Experts of a small language model: 8431 steps.
Below are experts of layer 2 (counted from 0) of a mixture-of-experts language model. Rows are named router (the router's row for the expert) and show model dimensions 96-191. Each number is 128 + 24 x the weight over its row's rms, rounded and kept within 0 to 255.
After each expert's rows: a language model's description of what the expert responds to. This comes from a sample of Wikipedia text that the model never trained on.

# expert 3
router [100 126 104 101 118 138 125 123 128 162  88 172 100 146 101 123 165 158 135 129 122 125 134 101 154 179 140  94 145 189 123 101 136 156 109 117 124 106 129 102 136 112 122  78 165 101 138 172 129 175 129 179 164 198 150 109 116 151 163 123 101 138 137 132 138 122 133 127 108 127 131  59 100 157 134 126 134  88 144 138 133 104 137 129 154 119 105 117  99 107 159  65  94 102 108 100]
It responds to: Mostly "and" joining nouns or clauses after commas, plus auxiliaries is, are, has, were and "or", "who", LaTeX "&".

# expert 21
router [127 134 160 121 102 164 117 125 109 127 120 107 143 149 152 126 111 135  67 143 148 131 136 102 170 168  81 102 120 145  90 124 100 110 138  81 109 132 101 127 150 136 121 124 163 107 121 115 126 121 146 131 178 142 113 152 135 157 146 133  95 132 137 119 100 136 101  82 152  91  92 121 121 112 155 119 131  97 147 149 120 121 155 129 144 114  77 104  81 138 123  80 120  98 119 132]
It responds to: Opening quotation marks before titles or quoted phrases, and == heading markers after blank lines, as in "insulated, ‘Vaklush’, == Awards.

# expert 4
router [115 125 112 134  98 137 117 136 135 125 122 121 118 166  98  71 143 111 122 139 144 119 123  98 186 147 123 102 133 126 140 119 114 144 107 119  91 167 101 100 160 113 150  99 130 106 121 131 154 128 181 204 144 163 130  81 125 116 154 142  68 132 138 120  72 134  97 161 133 125 103  95 137 168 118 106 130  82 113 133 110 100 137  93 183 135  67  79 122  98 121 103 117 133 132 150]
It responds to: Commas, including fused forms like ), and .,, after place names, dates and proper nouns, before who, which, and or another place.

# expert 15
router [ 95 180 103  96 147 150 130 154 133 144 112 118 147 141 142 120  98 145 114 136 147 130 114  95 135 126 107 134 146 131 102  87 135 115 140 122 123 175 101  82 160 132 173 104 178 111 138 129 133 130 131 125 139 173  86 146 101 123 121 147  91 125 121 105 121  97 140 128 138 143 104  90 111 110 119 119 143 104 132 139  94 120 113  99 150 103 123 143 121 127 126 100 135 119 115 122]
It responds to: Capitalized first pieces of foreign surnames or club names in sports tables and squad lists, such as Ö(zil), Bro(se), Pos, Sch.

# expert 44
router [102 129 107 138  91 153 119 143 139 150 133 127 115 113 132 124 129 148 128 124 148 121  84  98 130 126 108 109 127 118 117  93 109 162 119 103 127 177 119 109 125 132 145 121 122  90 125  89 173 107 134 157 115 167 113 129 110 135 111 174 106 117 123 121 132 117 124 100 143 127 125 113  77 148 157  85 138  85 118 135 106 143 166 128 142 129 134 118 119 108 155 106 110 136 116  90]
It responds to: Line-initial pipe that begins a table row and the closing == / === marks ending section headings.

# expert 9
router [102  83  93 133 141 131 144 154 155 140 117 116 107 126 141  92 106 128 121 139 130  88 112 120 165 175 127  97 132 163 133 130 119 130  95 140  88 137 106 122 132 114 124 116 167 127 158 134 130 140 111 142 127 156 104 141  90 119 138 129 102 121 117 128 126  97  90  95 156 126 121 120  77 152 149 130 141 120 128 127  70  87 151  88 159 110 107 143 120 124 132 133 112 133 131 160]
It responds to: Line-initial hyphens in bulleted lists (taxonomy boxes, cast lists) and opening parentheses, plus hyphens inside compound names or chemical terms.

# expert 19
router [ 66 130 149 104 115 112 152 153 142 160 108 123 133 155 107  87 149 135 120 131 140 117 100  83 146 198 115 148 138 151  75 126 127 125 149 127 141 146 115 124 144 100  92 119 130  98 157 119 142  90 119 132 157 129 130 126 114 137 121 170 112 130 138 148 101 132 189 139 145 108  89 122  99 131 111 114 164 117 116 120 109  81 155 117 144  83  97 111 133 105  96  97 119 151 123 100]
It responds to: En dashes, slashes, plus signs and ordinal endings placed between or after digits in ranges, dates, scores and tables, such as 4–92, 16/10.

# expert 18
router [ 99 133 107  93 122 104 123 108 131 170 114 113 118 140  94 124 123 138  98 135 122  93 119 115 116 139 126 113 129 143 102 105 114 137 114 117 106 153  75 107 140 127 141 133 131 111 131  81 161 176 177 129 204 176  93  98 132 106 166 119  65 126 106  98  97 115 151  98 148 135 111 134 103 114 105  99 129  93 107 107 128  99 138 133 118 154 126 111 105 109 120  66 129 105 134 112]
It responds to: Time words like after, before, until, later, since, plus Spanish and Portuguese name pieces such as de, ín, ó, oso.

# expert 14
router [130  95 146  93  85 147 142 130 142 133 167 130 116 161 153 108 118 128  84 157 133 110 117 121 135 128 110  83 141 181 116 121  98 161 153 103 166 165  83 113 186  99 127  83 141 101 137 120 148 157 148 129 151 153  92 107  88 107 122 156 114 113 146 123 120 110 102 113 143 148 113 100 106 119 113  95 189 121 111 152 128  85 117 130 172 139 125 127  80  82 108  78 128 123 136 149]
It responds to: Given names starting a person's name, often at a list-item start or after by/Dr., e.g. John, David, Ronnie, Sergey.

# expert 51
router [ 99 141  97 114 124 122  97 122 120 151 145 125 112 151  80  96 113 122 111 142  97 122 100 145 107 100 131 137 148 137 118 112  81 152 137 121 150 173 113 136 173 137 143 108 150 102 125 147 127 134 150 161 127 164 117 146 112 180  94 180 117 123 114 126  97  97 178 140 162 159 124 114 121 129  95 103 159  69  96 169 109 116 144 119 110 106 118 112 117 137 163 118 127 125 130 151]
It responds to: Sports reporting words like "by" after beaten or eliminated, League, Cup, scored, played, defeated, and standings terms like Final.

# expert 0
router [ 98  88 120 106 132 106 120 163 141 125 114  92 118 121 144 116 129 170 145 139 130 137 126 125 152 119 104  57 172 160 112 126 116 115 148 101 146 173 139 122 137 146 120  90 143  94 115  89 156 176 133 187 168 137 139 144 112 125 161 122 106 112 130  90 122 110 114 119 123 177  88 126 104 166 164  99 157 132 117 157 148 129 134 118 151 125 100  86 128  89 106  82 148 137 138 130]
It responds to: Capitalized pronouns and proper names that open a clause, usually after a period or comma, such as He, She, Washington, George.

# expert 33
router [104 138 108 123 132 121 132 139 117 152 119 148 104 137  86 114 126 108 121 147 139  90 137 117 120 144  88  86 153 117 149  64 161 176 129 107 119 148 119 105 162 147 103  96 137 122 104 142 127 137 137 120 139 178 107 142  87 152 152 185 118 143 155 126 126 137  92 116 165 155 114 102  95 120 103 121 133 154 159 139 110  90 148  79 167 113  97  57 103 113 142 128 131 133  92 165]
It responds to: Mid-word pieces of transliterated Chinese, Korean, Arabic, Indian, or Maori names, such as Ye-ong-dong, Jian-yi, Fa-isal, Moh-it.

# expert 37
router [127 115  89 133 130 142  94 163 105 150 101 124  95 162 152 124 122 136  74 152 131 104 116 159 123 158 129  67 175 132 107 100 127 100 184  84 107 125 120 124 153 129 126 118 145 100 154 132 145 116 151 142 147 143 143 143 111 154 104 155 103 138 130 122 119 102 142 130 147 151 112 115 119 138 139 103 134 109 130 137 130  87 119 126 153 101  87 128 115 109 133 106 140 140  91 131]
It responds to: Single capital-letter tokens inside acronyms, abbreviations and word starts, such as T in PCT, P in NPP, K in Kegalle.

# expert 31
router [126 104  77 128 127 122 104 173 152 145 119 166 113 139  94 103 150 163 104 131 100 133  98 106 138 166  99 124 145 131 146 118  57 156 159  98 111 172 122 116 136 148 115 121 155 118 136 126 139 141 138 189 154 151  99 148 139 179 152 114 124 124 131 157 108 141 107 136 137 165 115 118 129 112 134 135 134  81 105 150 145 122 128  59 157 128  88  79 121  91 126 110 109 112  97 108]
It responds to: The preposition for and possessive or object pronouns his, their, her, its, him, often after of, with, in, as in praise for, during his.

# expert 63
router [106 109  96 119 128 127 111 144 167 121 127 173 117 132 143 115 133 123 104 153 100  72 129  99 184 126 121 110 156 137  84 103 117 153 124 126  83 175 144  64 134 109 109  87 135 118 136 130 148 121 123 141 137 174  80 161 112 169 154 135 107 135 146 107  81 161 149  89 148 122 116 136 108 146 111 132 166 105 153 123 109 110 131 115 106 144 119  72 154 128 117 110 121 131 133 113]
It responds to: Single digits in dates, coordinates, and tables, plus ordinal "th" and lone vowels inside foreign words, such as Mess-e, Crist-e-ști.

# expert 60
router [ 66 109 112 103  86 103 149 148 155 127  98 135 115 135  92  81 121 111  84 147 119  96  86 146 168 151 100 124 134 193 130 105 130  94 157 109  64 165  76 125 155 115 122 140 114 120 178 162 135 132 138 136 140 155 132 112  97 180 135 155  94 119 151 128 115 132  91  97 137 101 117 104  83 139 150 134 145 121 137 110 132 125 135 103 133 100 134 136 142 107 124 143 135 117 113 124]
It responds to: Lone lowercase consonants starting a word or following a prefix, like g in ungodly, b in crossbars, m, p, d.

# expert 6
router [ 80 150 130 107 118 114  76 117 140 157 102 116 121 186 111 119 102 122 121 129 118 128  83 122  93 148 132 103 155 149 140 141 110 120 135 137 141 164 137 137 129 138 148 133 152 122 145 145 151 155 182 143 120 178 144 118 108 122 119 160 114 111 121  76 113 127 141 120 117 155  80 109 119 135 125 107 123  98  72 152 101 112 148 121 138 120 119 109  99  87 148 129 146 116 116 131]
It responds to: Opening pieces of longer names split into tokens, like Cl, Car, Bar, Har, often in sports league and club text, plus sc in scoreless.

# expert 54
router [105 127 134  83  88 146 116 161 137 162  95 122 129 103 131 129 140 106 111 120 132  93 129 126 164 176 102 145 134 133  91 112 147 169 129  87  92 161 124  81 144 138 156  98 129 104 174 133 154 143 108 107 110 127 153 118 121 169 129 131 103  91 175  97 104 128 129 125 156 123 103  88 117 150 142 103 165  95 149 121 147 107 147 127 171 137 124 147  90 106 132 119 118 143 133 130]
It responds to: Digit tokens inside numbers in statistics tables, census figures and coordinates, especially 0 and 00, plus percent signs and million.

# expert 61
router [108 107 113 134 114 123 112 125 168 140 133 127 131 135 127  95 133 143  38 131 157 101 129 112 163 143 120  78 121 159 100 122  97  97 156  62  85 142 114  98 154 152 121 121 138 102 164 139 164  96 169 130 124 130 120  69 117 130 126 115  97 147 132 129 110  85 116 135 145 173 101 139 105 135 119 119 131 113 152 145 121  88 117 107 150 108 102 130  71 133 135 115  70 113 128 154]
It responds to: Full stops ending sentences, plus periods in abbreviations, initials, decimals and list numbers, such as L., 5.5, Ind.

# expert 46
router [110 142 111 110 123 127 108 141 133 120 125  89 155 171 133 130 122 152 128 173 140  91 123  99 143 124 118 132 166 117 111  83 123 181 156 126 130 153  93  82 148 114 127  87 153 119 134  87 143 119 151 140 147 145  62  98 105  92 131 142 113 116 148 110 129 147 142 136 134 161 109 104  97 129 111 112 125 141 154 138 123  99 125  72 167 108  99 121 105 117 124 129  82 115 108 110]
It responds to: Word pieces inside proper names and table entries, such as Jive, Sheffield, Pangan-iban, plus country codes GER, BRA, NED and MPC in sports or election tables.

# expert 30
router [118 133 139 115 112 127 136 157 109 115 150 157 144 186  89 108 148 123 146 147 131 101 110 119 128 163 118 143 156 150 122  90 115 151 105 103 140 127 107  91 163 147 137 103 133  84 118 110 126 132 149 147 105 136 113 139 141 118 119 143  88 112 156 131 120 108 139 106 131 111 120 159 113 130 106 116 137 113 165 129 109 106 163 133 132 113  74 116  95 103 178 123  82 111  91 143]
It responds to: Double line breaks after closing parentheses in infobox and taxonomy text, plus coordinate marks, units like ft and kg, and non-Latin script bytes.

# expert 12
router [136 107 119 148 108 115 137 143 129 137 112 126 117 121 138 128 156 126  84 156 125 141 154 120 170 153 113 120 160 162 135  64 141 138 108 121 118 158 102 122 152 127 144 103 153  94 143 136 129 130 143 153 120 129 144 105 104 136 140 126  72 113 119 108  94 111 146 166 129 170  90 110  84 135 147 108 149 141 119 122 151 147 162 106 139 137  77  78 105  95 123  90 144 109 123 156]
It responds to: Final nouns of place and institution names such as Road, Street, River, House, Park, War, plus I and dollar signs.

# expert 11
router [124 143  92 142 124 135 109 162 137 174 105 135 127 147 103 111 134 113 126 137 130  85  98  84 132 170  72 162 135 130 113 102 111 114 148 127 138 138 105  73 155 133 135  78 141 116 147 117 160 123 130 134 109 133 104 119 101 146 129 121 120  77 124  91 100 150 135 122 142 160 119 125  98 108 131 102 146 119 138 116 134 103 142 140 159 120 138 132  53  88 108 146 162 117  99 109]
It responds to: Infobox and census terms in place articles, such as Population, km, sq mi, Total, UTC, precipitation, plus coordinate separators.

# expert 59
router [112 122 111 140  89 172 130 123 143 141  84 124 123 128 106  71 120 151 114 168 127 140  88  86 141 141  89 122 138 133  91 102 138 170 132 118  88 151  98  99 157 130 101 132 130 108 141 108 164 152 129 137 189 138 124 124  84 147 161 132 108 140 104 135  97 131  99 111 139 104 118 119  93 142 148 135 167 109 114 107 109 101 126 123 129 111 106  92 107 101 165  87 123 126 156 133]
It responds to: Main verb after the subject in narrative sentences, mostly was, were, had, would, plus became, began, lasted, received.

# expert 27
router [102 105 107 142 107 112  92 186 167 174 112 149 143 140  90 120 136 158  87 125 146 119  95 110 124 136 132 100 149 172 110 137 133  89 144 116 128 178 117 104 151 113 148 150 186 117 153 121 145 119  99 131 168 128 107 136  81 140 175 117  50 108 146 112  99 105 144 117 128 113  68 144 119 172 117 116 121 114 132 123 113 143 160 129 155 127 120 132 115 116 169 100 116 158 128 133]
It responds to: First pieces of long Latinate words after articles or prepositions, such as inter(connection), exc(ited), discl(ose), phosph(orylation), Dec(ommissioned).

# expert 38
router [103 146  95  70  98 126 132 129 147 131 136 127  97 135 122  82 107 129 133 139  95 101 122 134 108 126  97 119 194 166 132 135 107 117 127 117 109 163 130 123 144 164 147 115 169 117 173 116 141 137 112 160 158 182  96 136 120 108 128 175 115 143 139 119 110 124 151 104 140 142 128 100 102 157 135 136 134 113 100 147  84 109 152  98 195 109 107 130 118 106 135 130 113 108 128 115]
It responds to: The space token after a pipe or separator in wiki tables, before numbers or empty cells, e.g. | 24, | 2016.

# expert 16
router [107  87 107 142  96 127  85 148 125 142 144 151 139 125 100 118 106 120 100 125  90 106 130 113 137 108  99 128  97 166 122 113 121 137 110 105 110 130  94 107 145 141 136  84 144  89 125  94 177 147 150 151 139 155 133  99  86  98 167 140  72 118 135 133  86 124 123 121 110 125 116 123  92 136 137 128 156  72 141 144 120 135 169 141 116 146 116 164 105  97 131  64  79 113 122 152]
It responds to: Indefinite articles and number or quantity words that open a noun phrase after is, as, with, in: a, an, two, several, other.

# expert 62
router [113 132 138  90 107 129 122 126 158 168 114  92 118 118 157  98 113 132 112 139 146 134 123 151 123 103 108  62 147 145 138 100  94 169 105  96 115 138 119 126 156 123 167 116 122 105 139 148 155 189 140 142 143 116 118  91  59 168 166 162 125 130 127 139  98 132  93 145 122 148 112 117 103 151 122 114 129 132 141 127 121  80 129 111 141  91  90  87 133 123 167  91 109 113 162  91]
It responds to: Final word pieces of surnames and place names, e.g. Harl-an, Pad-illa, Haakons-son, Lüb-eck, -ville, -burg, -field.

# expert 40
router [121 118 134  82 141 148 107 127 133 120 122 155 133 152 141  72 114 123 103 148  87 101 130 119 121 171 117 106 136 124  64  94 154 130 104 105  70 144 123  98 152 126 163  96 153  88 158 111 162 131 132 183 123 150  81 138 133 147 151 131 100 136 143 137 111 157 136  93 186 190 127  80 110 161  98  86 149  98  86 148 150 145 139 120 143 130 105 135 124  98 103 110 149  99 111 134]
It responds to: The preposition of after quantity or part nouns like much, part, List, number, one, plus similar among, between, from.

# expert 5
router [121 134 117 139 127 146 121 149 134 139 120 161 120 155 144  99 159 134 124 141 148 101 153 111 129 121  98  95 146 183 128 146  90 143 122  63 122 145 124 100 134  96 121 146 123 112 155 111 141 133 135 129 167 159 110 158 140 147 128 141 125 143 111 110 116  98 113  96 152 143 133  77 100 145 161 139 144  89 103 140 140 100 117 114 136 107 112 109  91  95 180 112 120  97 122 175]
It responds to: Prepositions after a verb, noun or adjective, mostly to, from, through, toward, plus sentence-final periods before paragraph breaks or quotes.

# expert 24
router [ 74 138  99  88 130 120 118 164 155 136 125 123 134 115  62 100 135  87 101 127 136 120 122 112 144 142  98  97 136 189 134 109 129 149 101 123 143 141 124 125 124 151 160 111 166 121 140 126 150 150 144 193 152 157  98 123 111 132 130 101 103 142 139  91  91 124 133 117 155 148  89 103 116 135 171 124 134  96 141 138 146 119 186 110 113 119 117 108 107  71 149 107  87 133 144 126]
It responds to: Mid-clause function words like as, but, also, only, merely, and subject pronouns he, she, they after was, that or commas.

# expert 47
router [117 135 147  93  89 112 119 114  98 132 125 122 150 153 158 138 157 135 121 188 138  83 125 129 118 154  79 144 157 157 117 105 100 150 127 141 154 133  70 129 124 111 151 110 140  85 130 164 132 114 179 138 123 130 110 140 130 157 128 162 128 127 163  87 143 131 105 123 184 122 109 134 124 154 109  66 185 140 129 150 103 149 128 118 164 110 127 139 109 101  93  88 119 139 147 139]
It responds to: Title markers (=) opening new article headings, plus nouns naming media or events such as film, album, Music, Awards, Championships.

# expert 26
router [111 160 122 145 124 135  79 115 157 122  75 147 128 152 119 132 104 129 118 127 108 140 114  76 137 153 104 101 149 139 128  98 146 126 140  92 138 108  89  78 164 144 178 126 110  99 124 128 114 151 133 139 145 141 107  99 125 159 123 107 125 116 162  99 138 146 120  64 132 134 154 119 101 132 114 122 170 122 122 112 111 133 136 121 163  94 119 120  80 131 156 133 117 138 162 116]
It responds to: Taxonomic box words and Latin suffixes such as Order, Genus, Animalia, -idae, -ata, -ensis, plus foreign name endings and "Location".

# expert 8
router [122 145 133 105 106 109 113 181 126 175  95 116 121 168 113  89 141 117 103 164 127 121 124 129 134 130 110 116 147 133 109 115 106 115 116 126 142 147 113 124 164 110 165 106 124 104 148 125 158 140 144 165 157 157 143 146 154 177  99 100  92 113  93  87 136  92 134 140 156 160  97 103  89 143 136  95 138 121 115 129 119 133 124 121 192 112  85 106 111  94 185 117 109 162 146 125]
It responds to: Head nouns of organizations and offices, often capitalized after a modifier: School, Party, Committee, University, Council, Minister, plus role nouns like members.

# expert 34
router [ 73 116  92 141 134 145 149 146 114 154 132 144 117 143 143 139 170 135  87 143 159 120 126 130 153 143 109 101 166 167  71  97 122 132 121  79  80 155 104 143 135 132 124 145 141 119 137 139 150 104 127 122 155 150  98 124  89 145 126 141 109 126 148 111  84  92 141 127 189 122 109 109 126  96 144 129 131 107 141 146 113 121 181  92 129 115  98 117 137 111 129  92  72 100 132 146]
It responds to: Single digits opening table rows or list items, heading markers == and ===, and LaTeX symbols such as $, {, \ in formulas.

# expert 2
router [118 146 117 138 143 127 116 162 150 138 145 102 127 139 112 115 109  99  80 119 132 110 143 108 142 123 123 100 156 144  96 147  99 171 149 107 134 159  99 119 161 136 169 131 123  88 170 150 138 133 146 133 136 128 147 106 124 161 137 159 106 154 183  88 137  91 156 123 173 105 119 151 114 155 159 101 139  72 104 136 135 132 141 139 136 117  74 125 147  87 119 119 151 140 152 129]
It responds to: Middle or ending word pieces like is, os, on, ent in Latinate words and foreign names, e.g. Acqu-is-itions, Comp-os-ers, Ver-on-ensis.

# expert 20
router [113 167 118 104 132  93  90 143 150 202 112 138 109 166 152 134 161 144 145 148  90 137 113 114 127 131 123 118 189 146 143 111  94 137 130 119 138 140 129 123 182 174 154  96 140  82 154 133 147 134 154 138 107 178 100 143 122 168 145 128 113 129 151 135 112 128 110 153 166 130 104 137 105 147 139 124 148 124  76 135  89  92 169  97 158 129 122 115 128  91 145 113 113 133 124 130]
It responds to: The first two digits of years, mostly 20 and 19, as in 20-20–21, 20-23 and 19-06, often in tables and dates.

# expert 39
router [121 126 141 110 108 161 126 128 119 146  98 146 142 150 126  91 147  90 134 161 142  98  97  95 171 154 120 114 108 184 135 126 133 160 131  93 124 133 111  99 134 124 152 122 140  99 132 153 129 149 153 147 146 159 105 141  91 143 150 155 123 119 126 122 106 125 118 116 154 157 125 120 108 147 110 111 146  99  91 112 108 140 145 140 152 104 120 134  97 110 111  79 126 105  98 113]
It responds to: Auxiliaries and qualifiers like be, not, or, than, more, can, would, plus review adjectives such as mixed, distinctive, non-consecutive.

# expert 22
router [114 173 121 121 140 161 119 151 144 122 128 138 122 149  67 139 121  95 129 173  62 102 120  95 117 145 104 110 153 115 123 105  87 122 149  84 156 138  93  98 168 172 123 107 135  99 143 128 139 116 153 152 125 183  95 172  99 147 119 148 104 114 131 118 117 127 105  94 148 133 124  91  97  99 126 117 131 148  88 139  79 137 129 111 128  91 127 143 115 103 141 113 129 133 134 188]
It responds to: Words introducing names, such as called, named, known, name, Born, plus first pieces of foreign surnames and squad position codes MF, FW in tables.

# expert 58
router [124 130  52 138  95 110 110 133 118 148 102 138 107 116  96  68 128 132  90 111  82  94 118 115 124 123 107  88 143 129 107 108  74 137 149 125 128 102 120 119 139 113 152 104 146  89 169 127 150 150 142 110 123 129 131 102 102 140 174 134 114 151 184 127 130 140 131 148 159 113  84 131 130 130 119 101 131  87 140 114 129 131 189 102 127 129 123 102 122 123 109 120  96 115 118 141]
It responds to: Transitive verbs and their inflectional endings in plot or descriptive prose, such as makes, give, use, sacrifices, craves, demonstrates, arrives.

# expert 7
router [122 102  98 122  90 127  83 147 153 153 133 169 118 143  99  88 128 128 137 143  67 120 109  84 157 143 134 149 172 140  94 107 153 112 151 113 110 144 104  88 135 109  99 126 154 119 156 109 136 109 152 137 171 101 131 117  86 120 146 162  92 121 121  91 125 140 132 132 141 129 117 136  90 113 120 111 139 111 148 147 149 155 152 121 128 117  79 111 125  78 133 140 128 128 144 151]
It responds to: Nouns for direction, position, and machinery or travel in technical and geographic text, such as north, rear, aircraft, minutes, mm.

# expert 25
router [ 85 145 112 101  74 146 120 124 138 130 121 109  97 201 101 107 111 131 110 119 138  87 113 107 141 116 113 103 148 136 125  83 145 130 136 120 120 151  99 118 162 170 122 120 119 100 101 115 178 132 166 139 169 139 151 151  90 185 138 137 114 113 140 118 110 125 102 142 135 109 135  92 104 155 147  96 157 102 136 137 106 100 138 140 144 145 114 113  78  91 142  81  88 102 127 124]
It responds to: Closing parentheses, quotes and end-of-row table pipes after numbers or text, such as 18.1), Chinese glosses closing )), and row-final |.

# expert 17
router [136 134 117 110 146 127 111 124 114 127 111 128  90 162 116 107 156 110 101 123 126 125 140 141 146 117 131 138 151 159 142 121 148 130 130 116 134 178 103 110 141 138 147 131 162  87 119  93 161 114 139 181 125 161  98 137  97 124 133 157 114  93 129  93  76 132 128 113 156 164 103  96  94 154 109 100 163 114 117 130 131 149 150  93 131 137  68 100 116 134 156 108 132 126 141 132]
It responds to: Country, state and region names, often the second word of a compound, such as (United) States, (New) York, (Northern) Ireland, Florida.

# expert 49
router [ 99 123 105 128  88 129 113 162 139 147 123 146 120 133 115 108 119 148  97 122 126 103 148 128 156 179  76  89 132 129 120  74 130 153 117  78 136 162  86 101 158 124 161 116 150  99 115 118 167 131 150 164 171 117  94 112  96 157 159 112  99 127 126 111 101 118 118 126 153 163 122 114  85 113 118 100 127 114 140 131 119 112 147  98 135 117  96  90  79 120 130  90 143 137 138 136]
It responds to: Cell-separating pipes and semicolons in tables and lists, after names of stations, teams, drivers or titles, plus as in cast lists.

# expert 48
router [121 122 157 112  88 118  99 151 100 136 101 112 157 109 139 114 186 166 112 180 153 106 115 146 128 169 122 100 145 180 125 118 102 165 114 102 129 161 116 116 155 165 106 100 151 120 133 166 132 124 153 191 131 137  84 143 123 132 144  99  92 115 118 159 106 141 148 129 128 156  82 122 117 145 132 111 120 141 100 114 131 110 153  83 136 127  93 137 125  89 127 115  84 108 152 123]
It responds to: The 's suffix and adjectives opening institution names, like United, American, National, Royal, as in People's Republic, United Kingdom.

# expert 42
router [124 135  86  95 135 158 127 137 164 169 142 137 110 143 137 123 163 134 122 110 152 146 127 105 136 143 122  99 143 142 139 119 152 139 133 152 111 142  97 129 133 104 153 113 137 111 122 113 123 125 142 142 152 197  93  91 116 161 138 159  73 134 124  76 107 108  96  81 153 145  95 124 116 131 104 107 152 130 139 149 100 139 116 107 152 125 122 100 110 111 154 110  71 103 142 125]
It responds to: Prepositions in, on, at, during, often starting a sentence before a date, like In November 1944, On 8 May.

# expert 55
router [114 177 130 109 118 145 117 150 175 157 121 143 145 148 112 108 148 142 108 120 125 104 130 116 159 125 110  76 148 144 117 145 119 140 133 104 136 156 128 100 174 137 137 113 105 100 110  76 151 155 111 154 184 182 156 151 112 102 123 164  94 142 127 114 106 120 113 139 171 147 111 115 102 104 131 105 141 108 103 131  94 152 139  88 112 148 111 108 105  95 111 116 119 100 120 127]
It responds to: Prepositions and conjunctions opening a following phrase, mostly with, at, as, including, while, where, often in biographies, such as graduated with.

# expert 35
router [ 71 137 118  94 139 147 118 159 143 149 115 122 104 145 108  96 135 132 126 159 123 106 106 108 109 135  79 117 143 195  81 104 102 136 140  99 135 129  89 125 136 145 134 111 148 101 209 128 145 141 128 169 156 182 123 108 104 145 114 177 109  98 119 131  92 143 143 121 137 137 135 120  98 150 142  67 169 117 121 149 102 134 177  79 148 137 115 129 110  97 110 109 118 125 119 116]
It responds to: Pipes and semicolons between numeric cells in sports and election tables, usually right after a digit, such as 54.20 | 51.92 and 3; 6.